config.yaml
tie_word_embeddings: false
max_grad_norm: 1.0
batch_tokens: 131072
train_tokens: 460900000
Below are experts of layer 14 (counted from 0) of a mixture-of-experts language model. Rows are named router (the router's row for the expert), up (a neuron's input weights, with its number), down (a neuron's output weights, with its number) and show model dimensions 0-191. Each number is 500 + 25 x the weight over its row's rms, rounded and kept within 0 to 999. Numbers have three digits each.
Before each expert's rows: a language model's description of what the expert responds to. This comes from a sample of Wikipedia text that the model never trained on.

# expert 12
What it handles: Pipes opening table rows in sports and results tables, plus pieces of foreign names with diacritics such as ł, ț, ă, č.
router:488534529473525527488495467497525468465509517513517522533542462461468476451466500494532529479511500482531531531475522493466485471506532482500479525523492536533458500481461526471518469485479496470464477499546504519479473518518474479535532487530512524501477469517471468508472512531469483516504523466517530508534512473476519483500515544516474530466531522489529524519533489536528481467506509465483497479486532468523461469502534517494529510524522525507469489489535467534469540479481505497521487487528531511493479521537512471532500517532524472473468546523476464538525527491469489501
up0:510508537476485507511508476497499489475507499468532547527527503483487497507479486502501492489514456536481530519492510512481517510431461496485496485510486530526571515510511465478472499541450578472520501490515479506507515513528499488489518454475542518508457508440474528490444481458522504575521513506487529521486514496499468517520509474488471542517513522494498505510495454545500516504498485493517482504478521507502446477503538539513472511528526558501497501504518500525477516548490492510494544496520498471490472521527468491506525520519504513495498445531459472481510511510475536509
down0:473494535526520469512528543477480487522535517503463532530494515472549535500450518475505529483489496533514532518472506523521503514518504492502475532522532499493501504497520518492449514517506492513548542516483475485486525515464509486505475543482474480527451520513509497485468443468487481497507540534499470457509507497483513482499441539483497486504518503486486488466486536548522540495494507496516514487480511501497482470515496494495538483480497577499558502467530477521565491473539488473480473533481500516499507538495522536570539481494504501499510524480496520499461459502531507496
up1:469540498515514490508500521455536481492575517481535508535473498458533497504476468484493499524517553481497524530486530490459508483522496496516515536498470519491495472486470504479434535516486522520496528483483476481469510504468467490536518509499466479504473480485510516485473538527495513507558436484522478541508521534452532461519489485497513522489498527499476502462515507509513534478491523504519513495475495478484489514523526499487476557526487484475507499489525492513454505503529480413463497506523440541456522484473520488518474489513475509482470493493468487517509497490492539508
down1:491501490530502478442530488539480445505508510492515473489511466486504505512513543506512501548485505460509489512520491535484492521485481465495464494517515509539550456502539503485443469460504488468544451475499485576490499493535479521492520505531497505457488494477485469497470515529505471518553495481491469526473493501494495455504504422518543496475432468475506517468495520467533533518489482473521484500504463484495488510450527509505481495471486540508507512498484520504470489512488517525523504492498492520493515507438503481537459496503532487493526491479531486522511543491496474502
up2:501507478502501456464518484516512495518516473505474482482522474490536532466486504483481521510569475505500455503500502518499485507525504474506471526491472494527505502502531461520514477502509466558540519516582586547455542519490506514503505507496490548494502476534531519475529487520512517489472502508442502495514501474445487468511476476484470564483531519492548504519494503508514464471448491481506502474502519453496507447498512530460510481503545520481511492490546500491499527495493473501496481547515484536464495489483491509525483459500519533477489505494513514489508515503506495479
down2:490525515507459512478554521510480534469496499467513523488489482482539519457506515523558526521487480509524522474498532512510539514475536482517479515532515499479535476560471526467460519473506474513473498509495510560518531522530513495476489526512518447469471529493476498514508502547508485567481461486484513498542522463525502524550500520498500457515473500485531482495471508556506492543521504525503481532484483533480517490486463504492466500480501507547513472466450517529496486501517496489523486510510539522504487474479531461496504491479480442501457487474512512494505473453507511514
up3:540498514462545541513485515505469469494492496555458496491465502504480455495440464483511524484512513472501557514526491487514522482486509492522516500509476513546538561452493451505476501508475484503474467510534482521519502550497505439514496496486518520509437511499505489520458512498506520522506539493545504514538511481476504486524537550530500480532489478447518502465508492506527497519532506482472486534519496507472500549482514496484498519492539517510498484545561485518480505456480514500519479527470486548504478467497492485502509487498479457524503497518502469458462511492483509510
down3:501502491496508493523513466459524522510469506566528561478478501477489520503497481503464482516452512492481481510489528525539487485484504469471483460515484548512476495490488496503486507496491458522463433511496538492508522478521500541483542469496519504493484482530497498528518508481502520488451472512487536521504491478475508456477541498502501506517540468462506457528498519502469525455506527491493548469463523522486495501500487526463506481438519497491494500530486471510517513451459521531532557517540468512479492509534489455477516459499467538493502507505507472469470534479489461474
up4:516508506477478526511488528497504501479557539503494505496456502530456489474527471519504501533499481513495519549503556453525522486461515497522504554483511488507512494505499498459436486529479462525517494489528468545502537543519485512516496487558498525490486525451481490514527462473511467529493511497511499520545458510470512498512472511495491501515534529482486524509530532517469459544502497520455432477538538480523477494463484523484497505526480490531475469508496483475478501523495481464487509494503527485544463542483510463515517496526497502501473515479495523494500514555472486457
down4:487515532444502498515501509506481514541502494503519537466463485504495494471514488517487498535496477530530493477481528509505516517500509549444517530462514543521499538475536511521518554498485477479512536531521543552488491482508544516509509508475499462498506543473515488453478496516497471518448522502442507539499474495490522512469490481508548524465492511469509487505463479497492468553463467552521506499539537476487487508474501500475472466473484496484504471505484519509531511523481526536495478465491504509464520507483462511501472547506546509473494525479510544552522499492543501525
up5:511526495517523523511487543497505504506524489509517512519481498490480492504478511500513520455530552518513495498483498491502509493547480472481485542527509524483427482495493491497475522539487459427488480477477472548476517507520498486516511529491472500489538474447506488484463527507505498491450469495497503494493536522485514460494511497467443520476486519511503519446465493480510482456505535514478527510550499474447503506490529495470507496500446516527519528506538488503495525520469479519491509546451497474508497493540480495543586498526495472490464556498465514511487515485512497511
down5:502484446480511513471458451486513533519506502506451489522531482509496489464459496494490468487491514453503461542491517507537512479538533496484488439503506499517491491501463457479515524482537512514473500486473505523490477509483549524475505500499513561533507486511519503540541494471497506530464551481484503492488488493487514481510492492487506505542537552501540536504498504503499493473513512483465481509464535537550482498510503496481475472547498516464503539510504503488538523511529494482472483537485570478514453536533450482477529531483502520538467520494492483490503542525501528494
up6:488475508538503505464464507536510464527478514483509536493507484498546524542486509518476504505506542494505489508492507504471494497469549511550489498502542460484514518487495540478509498463494535512494532540502559507485529513449501495523490476485482496518502506548495495442494538509494544497497513500518509484499509483495525501452510515532493504496484517517519494526573547460490515542527458514501493509498482462504491484511479525497523490519525527471488459525466494483512525418494496507524511522490518501498506463568485485520500496450515543477479512535534525528513526530459482546
down6:491471498504498466497530519481469473512477512507477472487538508512544494523520481513517473447490454516447461456513496501504515565492461526468492491476482544448459493497506498469491502536489511459500505524507488503471495457499499476496523451478489534513541502515513533517479525509519497562518488472498532508507533517511518529513502482482457484535480504488495504466517482533488510510442474529484484510523477541523497492501505467497514565494484475498463486497465492519515512503438517505479477487483535542517495557491569458495521531498483523496498512504495492538486488487543505484
up7:503504519482519537520530514526498473499468460473494523507493494494555503512487481475452527464496463497486512512537492517487519495469508464518482483511534492486528486499502504512500457524493536516466510475520538506459487520529517500509518495505473570443491471534468498476462490532502529500492532505546502516540470455505506465496475514472470489477496496457516505520502434506496510474505474477481492502524523499487465502521500575497496520487464491524506475535491484530486480544465546513512521520495518463533510491524503508528542485485459476502444455448505480523517498538507527533
down7:518522526463519500507517485495495513528494504468511546499499507547464480490487480521508512469512516496486487473517512487473491524521478501491497497500519506482501500476483460512515524584474495504503539493505489522502540516497492510511490484483445483499510538490516537517509476505495521536535506517475526562487467503468534482501491461512509513501492438542503481519474516460506514510517518555514499442483499544498525510490513470565483469467544504487496514479466551462508439507484488462479480489494527513524510498455494522534462499502460484466487545496514483435546468497511477485
up8:503510494469477495471447492487466459506510509477506511497485496511451473512482467480505490481558478507513519503499519540487493517506530495474548492475509499529521514480530498503474501442476477504458524491468491506477533562507486489511522484487485500554491486451535501457466528528477483504490527466487482550462514497518541472494525529465432509489515518499505531511484554519513491481512478462512501514505526475503473469494499494517431539483495489543507527530513489534510496519522505510493453488546472490438465498524513520455476503485510513451495465498492479500487510480470515511
down8:471496496507508508512508462492459510501512502450533470489498475472467502463476478519482511492544480473456496501547518481542521519454515529513466497450515499528500475510509523489502492502490501496470509504508459505498453477452504471516499534458560546474519532495526534493525501523481469492493510496452498518490519493502512441519482441520463504494503535520491460557514525526490489497526481485547468486554536493504469486511555474472485484522490487493502471482493499535479517475498507454480510524472509487502517474511522490491476481413520496487509537530501491512523515485472499486
up9:509468485490488510513496507501475515493535480541494499514476501487475511467475495493497529503533541503475545507467509487519501514503515491513521439491466510490467530517500525512505491474480503480497491439558457462426502478482509452554527518468481494518534481518409514515501487489489490505456516504507498489522459509473554452513531543518528519495458512510491516504494510553511508521513512513488520491501503461493470517492492486547482505506483509524482522546502515510513481490524520423499470485471498515507494504515515468500506487505475479483488534478540490551552503472486512524
down9:499498499554480471481484510473518474480486537504475510502472495493553505491471510517549498517508489504482538538471489485515520525529493524484463535484466455540523505475534509476513510513501470531511487523492504456498532510483510466509545509496478507504488484516493448497504504544526494437514420499456523487489506493499518537487502489497501475505509479471478488509483542549505451478526531509457497508475498515503459494496504518453498478499478460489544551508518514469492520528472485565474510458525496492509488451554506482471527478479506499520506503483552481504456500520516529501
up10:520482494495497518492487456460485483476512519497489520514455490508463480521491590498495494470549528512514552520498522512484442501504521485518509451506510520503477497493474492486506447497462526503510494519477470480527488510512502464530526524480492471510479480528458507484530534538486489518492529500497525499503448545522473461511483474470508538506508493539495535473501501468542456480487524456454474481489512498458476505497503484513539484527531516497440528501503485489478489541527474512505490493484504512523475559502456482502496520507546503524510513490507504478511505480516442442
down10:483540522533511478467504495514505509470551519484495521551476424477530497484511483504491474459518485517478468523482496489514526454490518507483461498471557482483461506519429511498494470508482514515520544517477507489499463505533525484492476461553473530514534497449488486497464517461456505446543518502476470443526517469461481516513493525482507540521489516512463509494495482491500478507533499487513439506493517507512486525519525499474497522505462482473482511504517450495524455498485552491483535540512489470497495485496505485470463501465491510477516517489485470505488498489516511502

# expert 46
What it handles: Hedging words such as not, very, however, though, may, consider, plus commas and word endings closing a clause in argument-like prose.
router:502539529472530524478503468493477469467510549524479524535512462468482471489466542502507528473478492469530526525475480494467504476511500473474473508529482532531522455479466540474476470506481499470470479496487527482478509521524483474530534499528466524494480459472477466517471518530469487509511528469512529483534514472480525473486488541510471529467533525520528521527532463529520476476516486462490506522495523471489461463517533524496512494521525525498471521476528465529468532520486490511515480526522524494488481534528494470540501486529521468472468488549478471481529536478469499509
up0:480493517478478506523484503518488491530516483476499516531490501482457495517485512468496499512447481485517509512475515543477505512474513509471502473518472506472517540479504538501498489523510477521499514534506490468451498521464519525516552501523499520531458476491513495508469535516467482501549496485514500551525551463508491509486535511581537455478556508495519512540525478501490508515491498517480458527461488470485475507509512519494497533497502486503439526453539490489508507468430541465503521547555485511503513540519512452523453482493507514479494488505490494484513535528469495499
down0:499497503514541515535510476488508504528536485528516512533503477507514499523492462501505513474500491506564497492471490520499493460495534539495489489499500536505507470525453499515511550481488494531503555523496501542481511542472510499475503480510453474536500479491481530464522464475502463531462493510453483512533494481459502515536525533492521520488518552538510489474509490475523486541507505470527466468531504499469477469546545470525493516510496493542522515519491470519544500519555502502527510487484504495444497526418459524484505485507508473526479470511507449519466506493507468489
up1:532515516491560506498526492447500487481508476511480522517456475473523534463519506528451521472554487479512535494459508540462465494483504525503477459498495530506466530509511520494481488495520467502518446506483478490520501540540537464550518488493512511496474462501500497514446464488479517470482471507490517489513515516455517530493483455523490530525447519525516543524523503505512482433533541455489475558545526492465520526513522516493483504504476512495487536493487498515504489517508488488485504479511504486512467503479499488484458489518515495509502505483481472484547504453506444502
down1:503470536491503471546511492457514531518480523518439495446544503491508478515465467515534491483450537512487440508497529517521509546545500507479479509533478488499489473485522527519494543510427528513461503518490481479472506505510511500495478475500517481485497477497501509494529511488518514500512504498470491508500484513485461473502467523481490522494499475453500527538513507504532521537487516500504518491521517466531510478482516473518500436516498510497503461513520499497520520513504522521477444474454538528505532523513503513538523483495502590453515532494522532467501524505537553496
up2:476506501464521523477443491472525488475482534522529519508494496512545457507509495482501509478533514493536496438478454475501522498471509493538523480546543517483484470476506475498492514450506469481513481471433525505500514514523490526478538458504543513453490499496494491511500492557489486458516538499497509495508499508488507506536502517510540519526473496515492469524497459490518549588465486447465493491476502511515465479458512541507503465518500487500477467460481494522473519523543498503477518466511521487496513501508504491496547497521509492515488512508489530480469519516552542505
down2:480458473526419532484467488499535487502526475512478490516493527478469505476503491495480461569470493440494499504479526523502507472496490516487488494473483524513497502482517496474454532486482492511509560507469486520526517511529512520476531462465484488527510484462538525491458512533525458507501488535467474468514495483503487497519439528560533504534501516463499497468536509480501456496494503464526497514496539472510521520482541555502477521476472525477502523510554492508550535479524508475483492520512464502465487533504533525478491517532508521483492500491527512533487511503499492489
up3:489522514511537532526522522498471512470508512511488524508504517499497514489487536490484523525481497511502510509493450495501437515471498498498450530477505515548495491481482526451505498475504496521469458487475477462518534512519430450503541477487486549499499494468526499521477542551477458507504523463482505448526507450487518497526550504506470478486515485471511527468526508518502528523491537492507458490482534522531483495532514516534464491512508473441514525483543465493493502537527529485512511503480503515518522468489470498492531563527485531488502499449517498474485492539468512515
down3:498500519460505493509482486522551534501537501493510490506489507458414490500506493507524508498542420446487503505419451486514494533535492488491490509490563485492472518543499514490473488490514472548488508520466564463523482480527512484490512462500521483536521531522532472497498502503506482512460512496471503475520532518512476491509514451478511481538490503501479486548490502445527466486507487488494488507515488502496497512512435495499505497476501526501490492523521500497499495488502500486518462508443477502507483495495462516535515499446506544480506535524484456484488487483466491509
up4:508540479490531514546513478478472449496446507471521527477483470512499533502482511468451497484456525479471510495486515497503541522517507482513543519524490500464509485518460517488544501487485503500531481471433518477496460501515516499547499492477513532516499465502496511477476551531491479543541513494512516535540496527487513497481433513532511514463456484514503482491499465519505481498471514534493516470482492499520475524520530462552523515497518497493521463542502502492472490533482509484528466496486506492464517484527475516489515467548531473473476554512497472491521479433505507514
down4:500549504506465476540512513474489496487471496458541484496501487462512496532491537524513529472520489527499510476441508521507461501522482518514507491499497537499536529498549480477495555543534501518486481493494476477476454516541520499490482484486480524504496480588540493500528485491506517516511511518493525519523499473526472537467481517499479544495504484508524478514503476493477527491502520525504515544531528533487514494493513474440526492473510498506517477476524440517461477517505483494458519521483532539465516481516536509517521456506553476508460503515503522443473485517461468484
up5:497464518478543489493509536476489497488530466453491525495474500497501505523505500476506510440451488474489491528500501547479525477508502494469475541537533517547497505510487504498498477499498494526531488460497428441478516472511510500471507459544441499532540514460471483526531490541507495497494535518495517506524479497495512484521526540462527550499544470499525526484540497474468452501539501507474539500511499518460495485539523503486508515499487463488517511539492487515487512490489539504490471496524489514494480538481511489505459462472523496493531474462485464469515531506491493441
down5:504493499492496516473499409494460517526542518499463496527473510512480488469496462566504472486521515507486528534491534495441525554508500496485523543502480493489547463513523518476481495536507538490540490505519490525451496470510501504512468505498455469497528524466466549491473534501536519499492543475476451490479490480509484524508487531456477512459475510523497500489492503528501513456493479486489495467485515481492491488470517538516523500533516484494477489463524492492550479492495486509455478509482468461526504493448532488500553493529463498461477487525499523518506505513508526509
up6:515487498461494527520498467476491484483472460500484521506503475520494500513493444483536519465500518509511494519485504506475501464485486474494473540482478491507473494482479506474485495531457513492517494490467535501498514490491534463485509453527445505518443462450466510533501496508474520533526515496495521520510511442503523481474506522567486533455486489482490496475521524507439438512492476509490527498481521487483475467465524491506489506514542500509500458491511473537477538515468508516453487501529506495504478522509477469547533465535585487498470464477495453492504523487479495499
down6:474501462493520500511482488493528481480489514500515503483486551467530510488465508487490509481492510533503487489509463557515514536500456526486496462519480416491486525530453520487489549517513442514515484522481519494457519477529479484476493522528528493483529475469499484467538510448503529484491489528462516474475505496489451489524487491511480483539501534525499520492512505511540545498486518500529513523541474511485512464513495513482486563521533474522460516526486551503514466534512470462514499482448498520490455494472480496480457524502483499507518517514501541517496531529451518524
up7:484494523527518509510471502492490513494540441502498499496512498474513466552493535495484539493519530494510542498512468490489486511462493516464477488492538550530519484502489540466483497471451487549492479488464529515507473467509472513484508465506541545487477529472506486508420530489485504536471512471485526506520510510510551488498532491471484511500495501506513530488502557489477483477482514512497480523526472481513498494572495492497485514507500531505536453503512497498489537482517483471527467462507467501522464491486483486520510430511474479470477490472503473486515497492456531578
down7:502517470477483514497457489487485514472465548512536489505506521496488513495500551503506488512493509552462541505447526519528521519484482469487527536471541526464466525478487490540491518490487477514453520526487502519449496485471521472497475501479534509524516515528491505519528488480481501464509503523543456523483510504499469520542499508476484499516483509533505500519463504530490532471498499466485514542506487517529530532502490547545464533482545481538462541501474509492539474503503522498506505472524480505499520487537465502491494440521486472492522500546474557448523508446524531495
up8:498545481497477488486500456487518475465496497506477527501494481458438491555488480485502539504482511500524499519474523480488472496496507486456484495532466507517519514498474508498539517498518496496469475500515510526542527538537512463501484509527500499528515531505479526546455558476468428517534485491498532552530510519487507544500553509472509482488516499511514507531459536538484477508561505473448515518480486490496460485498542502506515470513457502490520539483498496542485477517508520442513498525507522497509521487489500468520538507539520481458513519521491468527501515522466516534
down8:478552430482499534497501468507481469480500488489466548464539486482520494521476486522509496488509466496538566517484511490496476445500478515490489490523500524492474507486470507525519481482523499518526457533493477498489528498513525498522483533475495489459504450559508484504472526510490491531485463530453483492470506527436508447518467500532511481512486512498504546505462454522473500483549526482508557512486481534508516484531527486454531510509488476519496485541510499495489541499493517487542509513516548497535531488497499491510485465507527489504452490517475478486473533498516498540
up9:480482537504503458466484542494475487488537498504484479497477489504494478498507501508485499521525506469529497526508485532456451457530497519523503499518520513500462503504510551492460506538507469489467495517501462518512520487512491462520500507536524505480430464503451496451479497501480450568530497494505517526512477469466514492539477464522475529501518509538505522502518505511522505502520524513481520482543513466554504486566520501445529475554490522493486516510478530512490483490465496540501547466526500544535502487524502507515512493523525488456462476503515511532542507475480508481
down9:516441475485517540484492491490464506482446524565462485510460539501537527527503509531492514486485484513512525503541502528531454469519495523517506491524538523518485527510511558495512521467514488496494512498480517470514509531524509507546528508498522532518532520478516501497505486528485497465504463467517528499459490519532504479496492536467509480502523524501527473503523481505496488522509521513484484520544508522510494502572461508490553498505559524511470512476473553508561526504470530500499477490526520461535527486517492462526472505487507509506528466477496499507548466491460456517
up10:522531522482512463465470490491472500519516519490526498512549475473504462533486488431501490477513556528521511522484538514475441503508498483490480532532486491501478495451511559497462482498493499487483473478503482486435476492542467457503488481537489520507492497538474470470486476480485474488458471501509520482499487489512511450524481508442476496484506506547524531516513489464507534480495485529500526482454502512503466473496514525479465525490566529473518527455479481508455478501494481515506468490475522506486480512509510496540520508486511459460527535513496484510515502517455520514
down10:487533481524506484535485541480490517508500500503495496520515502519548442523503497502479469463497519453529503509483522482456558440526442487518501478479533524491464498452441459489485537545467453490463475510516522480484513512518500511545493517492479486493469485466491466503537520505475507496497508531521526508523496491503502499471540523522491434466499548547476510470487472487509482528482490435506500505483510491477510492494518521486497499468472468512492529489524524439535514518485511486494491459515505491532510473536473539489504526503529526480488535498544509523509527511505499515

# expert 8
What it handles: Word pieces inside people's surnames and given names, often in sports results tables, such as For-d, Ciamp-a, Micheletti, Co-y-ne.
router:499541535467525524513490470489501462466525516509493521533529461466482472476467501493516526484516482462531528531475523510463504468482518477492469524522473532529459502479460520472519470505479485474468470496523485532469503521525476472525532479531491530511479464518471469494479516528466484512484526464517533507530520470477518478470510532501471531471528525473528519519527474535533477484505502487483484499496532471533464466514533517499529499519520529504468471489531473532467538490492532510531497485523529518503474537539505467538488495531532466478469509541460466527528527520473502520
up0:531514531507517509456484488451497479467469458498512494516534471483465462487462532469500542518504500499494497492541478477522469454496454480492522504491510501534473514484491500515464504505521469517487514496491478475442478499541519501523491512502491522483502477547471509449456514515478443522490510507502533503507463507511517473484479544460515560513479500486521521483471424487470532506525494432488527469521477464512521527526490477480491517506524457499473505526479499506502462503509508481488510522493486508500506516513513454536464520505491499478486530433493463489499522536516542495
down0:486509524479478524529510534501511490474450475500497466494554491482521485531482475474489503484439500481513512482509511497563506531478520493497528537540520478494527474490529463460483560503496488499518477481504510500474480511534521517505517501526492527497479528509484512425464490517477492526475520498507520523464462530481494531474533460464458445471475496464536490478520519486480495507497507571517522477521490517497498461485526487477512522515528482524482478479523513468480508526493473531511476494467494515503485480503511526466544487492471487527543537524439512489505554527488504520
up1:504496543494527476508505472472482512502521508496468536507537489458556501439470515531490498503507477506492474522438466532486472511477484498496480527488508540524509508546470466466510474445525490468523472455471450513531511516520521469480526456518537498511487498505461470533479513518466532524480544490500525498519520513499483524526520518465461495498488497481511530547481509475501456548493468479487514511556522503526482476476505503497498453515491551483498484476501516507472523509489551523456497469515487495523504498515488491499474478531517480496477495554504488477478493525513552526
down1:489503481500524503525462499521477522486468498487554500478488505489471508498454503474461531481528476520485538497503502494518462488554519517514475474495476519510492513457496483489507485547509470494434520490517479553531511531474524499482526475504550482464466505524445531489470508529497521563553527495475517452482502511538516527492459517466504510506452523511553507508472521505523538473533534503502505484487515499494485532536444474524502463495487470499520499511524489533506509500531495516494523464506534533525463498523469496528531500474514496430488490496514492499523531507484506489
up2:502509504503511512482513481510490503502500491504537523493531483480479536429467499523463493480463522505472502530519501524479510479522546477514501515494488506487480485476476453478488478465494538496470489483499482450504543484534499497500502479474501537560485496481446492501463477535460456494454495509522503461516491498533529461467508474463539465501507501460542512499480499506544520509486495494520515561487497521432460469528520549503539474488486499500493484553473523506495531505472474471505491492514485500496487519527502472492515505499484484497495511435539479506530482526431494523
down2:543447474497547511488491482484468503495497513517497506489503485525448506544520525518512518513561530501502533559480474512488490470487539487483492547499514487508476483411471538491532489459540533504476508464494480539525538481484508535503482514471497491513501484480494509490492518519464484483493518513533509475528534483475507486490524532499527527512474508485505515503491542470459473487456464532506494492509490466492509481502503494534563521521520524527483490464524506499478489474500539513513450502490452521501500481459501499493508539527515429542548506504486504505486495542487501491
up3:485503515488472492489470496491477484512525576521506509527555473548482461452519502503472455485432490482540501473525484559506482508483526484522441496536520486531524475485451516490491471525483517522521496474486488506513513535522496495471519473497496538489502504528509502491480543518502506508529484498515473489493483448500486468510519492464509485479523507511503517511483466518466510493499487533502503496467490459497462512492486507519493563519547482467507494458519491506470487525483518482485527558547523511480496504459452469504476504537507496502450525543523504447480477479489481498
down3:515533510501523511543480527481449490492473483473510509479504506477517504451514509493501483511507527515491507497480484512529512479503499516514512471495506504497527482451516497496488475504500444486515475474472543499460543456535496487461500519477477482468513452513501479465517528448479463486483536474519518504497541522508498499542476517510532488451511459543529495491489495543519512481490483492537504452492463475465449543519525505472517510487547500461504511510487529504501496527526518521518508507531490479491486442532540522541487448479512496487520541515450470538480431498483485488
up4:522535476501548532477531489508453449498487501441501497514521468516551528522503526507474490500486558497495489490465533506490485492530497490487514546497524496483515478487479450485504479427487475468496464522514503530531514489495513492553515505524496511536480475532490495473531516479478452517500474479538524487480472459554468455470507542491500485495501536559515491477500498483549463490491498456494524434526548504516518499530498539507509485541503480468474523516437487484466488520511477485510488491506520488512501496502499481517491495460485518481501515498503485517524508524479486482
down4:523463477544464505491502471499488522472526497501512523500464514512476484482476495479494444483525515481492537482489493550500494568513502483510481491500499508480487498478487457523516487465506519483500509475464479494492488503498469491493471495529577493511516507458445494491465459482535496491512501489511542514467461496478486486526555515506504509522476489476482526472520463494482508535527494537517490533478531498506487493484460447467520553511501537517505495518496526537527453512498525552435566503472498501523495487511454488517476479534522476520536489526458485494468505480515505521
up5:482472530501518498482504516470472485452483505500531480497484468468496488487475507519521519475516537452499555514503461482509534480502503492541486489457485516521505483477509545504491487498511524483494478522540523490466528550586490476509515456501497492486532489471516502526498514467498445556490482514497518482502546477476503528510486480538502513510495522520509484499541518508498515506513516511487488484551448476541507478541504478471476491535492527482495503474481514505477474550495479520529469511506497455499467478540450478514515494506533494500445525485509494558525556489455487511
down5:498475468541530467512529502505507544483493469529520566488468479502509525504506507489509574513509509496515501482496513473510462456525515504499491490495507506499550478481522480498522535496501467549433504498485479539471513520473527494493494493492479539478478488513501524508501503503498528495509436495481496512477520484524488499499511528502478511544455494513460497480467470495514483505461492489468465459517481492512489422582505515504494476500538496547460507504467508502542499480512495540513460483503497498475513470522500502520503483520498448503503513437497522477464447488490539495
up6:551488526505530509479442526490434496512539517532471518487512462497497478501499467486528493497478496493573531507510522493505476493456481492515468532538473539544449517507537521489486495499499491490502492490487504484493458536527478491502497507478504509489486478475479516551486523520524520497529486491501500496493536450441557480512482486481502522477510532558495491510502497517467480473521532510485457483486532434490527519482483487508502493554458530519457471516475517480480473501535494478508499484528511485571507511491490478501525524502516492489500463536501485473501522473495466478
down6:497470503540523499496494493479477479501550501501479517498514527494500449542536488544489471488495472502508458498545518540549499490511445494498483493456499517467496477504511513488515489510464515498481490539493530522521539498539449475490544462571497483498521507491532537424482494504507477439479527482496511490523477474539458498479488503495471501472520483550518497535467501517537504494506492529484513494477491502479507507456517492475521505503494496470495515526528436536532470507499461498462475479497471480485470501485526511451518490504481492465524510493521493475488479555484492524
up7:502482470499521555472497543512508482490513489485503509493492526476462463475495556493500484461463448516513534494470486531514509497497485517526525445510531495501513479483497458502528483539497470519453499466466496575470474518488521514515470494524506496513514543506504509484459492543473524542508481484506487530493501475502527493497452500464503531519477469481508521518550445520495473490492451527502473494489494496530479471495486507554481496496471498517553535473519481529507483491514481494500492524537504495526462459451480479492481518514498487499492524440548482495487512501482532550
down7:477461512486493471485465500511471506493476519526528464492540504509523494522533512438511513548478442527491476517507527519474515528528529505529481497504552515510498496512508515469535464575478500523518510522490512497572482456492501501523498504491501527553512533471561506512492493526481496478521533509530487524512500538530513523521508496488482564506517495469519464449512514477490558478542521538514448530536508506478526517478521504487519507479481520505502523495502476478513494501494486499487474550536495513509484479510493491506535489521443479526482504477495538504496518466484528530
up8:528507506512503518471530491515509493476508518490523514523476488490471472478498481476491486511524534518519543499501525466533550479463514486490504552533546496514515520476476502474445499470461486508512454508532431505528506533477476496498517459512514501522503490519487482472500511511485476519537525493487493478518469477478499507503509520567503494487530532541525493523532506496458536501500474487522436540499497476481437542491495530495478507516480498499526499524485501522497519460506537497467506457518482459518455439526531490539501480515543527494540460508515491506526495541512537526
down8:465474518503496514525487515505462495495527478488492497500492481498544492503466507466522565467508516480497509529508510491492516475497498486469546481525445497476486549447503497461496534500500519523493509509495498471489474464482450469488470540562565529477506551479516530543550496502488538491502503533518467461498530485474493478470519498490510475503559500532496479489499474517522475448468525521497508507530525512484524530475464519468498500478483556546481492471527497492530458479503479488511485538489512530500511503544486490513525518509538476507531515497466498524543471527490490489
up9:495512535520506481509464502508476503504530449499482515495487510493496502525503504509497508506456497504509506499472548469493482447541542503520515514487510548556506563477498471475481491494475506512504475479462539437489477510534492518469506569519473493481439530464473486520506535477497455543492496503490492562551526494467521494507525572542487504474526496486517511474518488503472453474480488476498472506490492482500494458479500487503485487535487518507494460513505505507474509515501444456510460495479540489511528494482455514509535488498509528501486530475496513488537518503481484471
down9:491497526491499512460542519553509506441468503524491499511512524518511501506496493516509508491460473485457460518508483470513475476522514483467470475546516483484482487473545524540524520520505482470527487524557454488467484465495536482485545493530479483511499524473467511526452489509463556535466497542510492533511531448512480512487504487491475487526507558580524490517485473497507506518496518505487485505524524514566507518481490493499528505499538484510485478484514489486526524500495527489468528502478503508518495536503535487492505486538494487451582521498484530500511524492493499502
up10:491533508519453557478499498471470486458512487503538550469523494504487497492484508544510500459458478470495495533507503542474534531490462466506461502525485504492500512525472506490476445526469465495515480475551486540473498484557503470502494543523472519490512495489448498477461516512482510532518550484523506490511526471469506531527512533548485466504500515527477503516518489520529485529506516492482506536520538492512504514502500555485497489504533512468480520481502479475500483546511493502483532521505502504494516531492455508534524443504511449496460466507515498489560494467488459478
down10:507521504466509489486469517507471541464510482510491497494499482475553522515435514516521506499494505457489528478528504496487484491514495461499526503512493448499482483481521479474510490513461524478478449486488484406466440504482504480472528528500537537514484470500486506469487534556472492495499492510468486480503501480474466535488509504531470521514515487519537507523496512498464545509473494534482529525473466477493530498475514522529492487517499514429507469484471477529532478489559510527503501507514514554494571517515463487491504502464478483468479507491541503514511499521523507480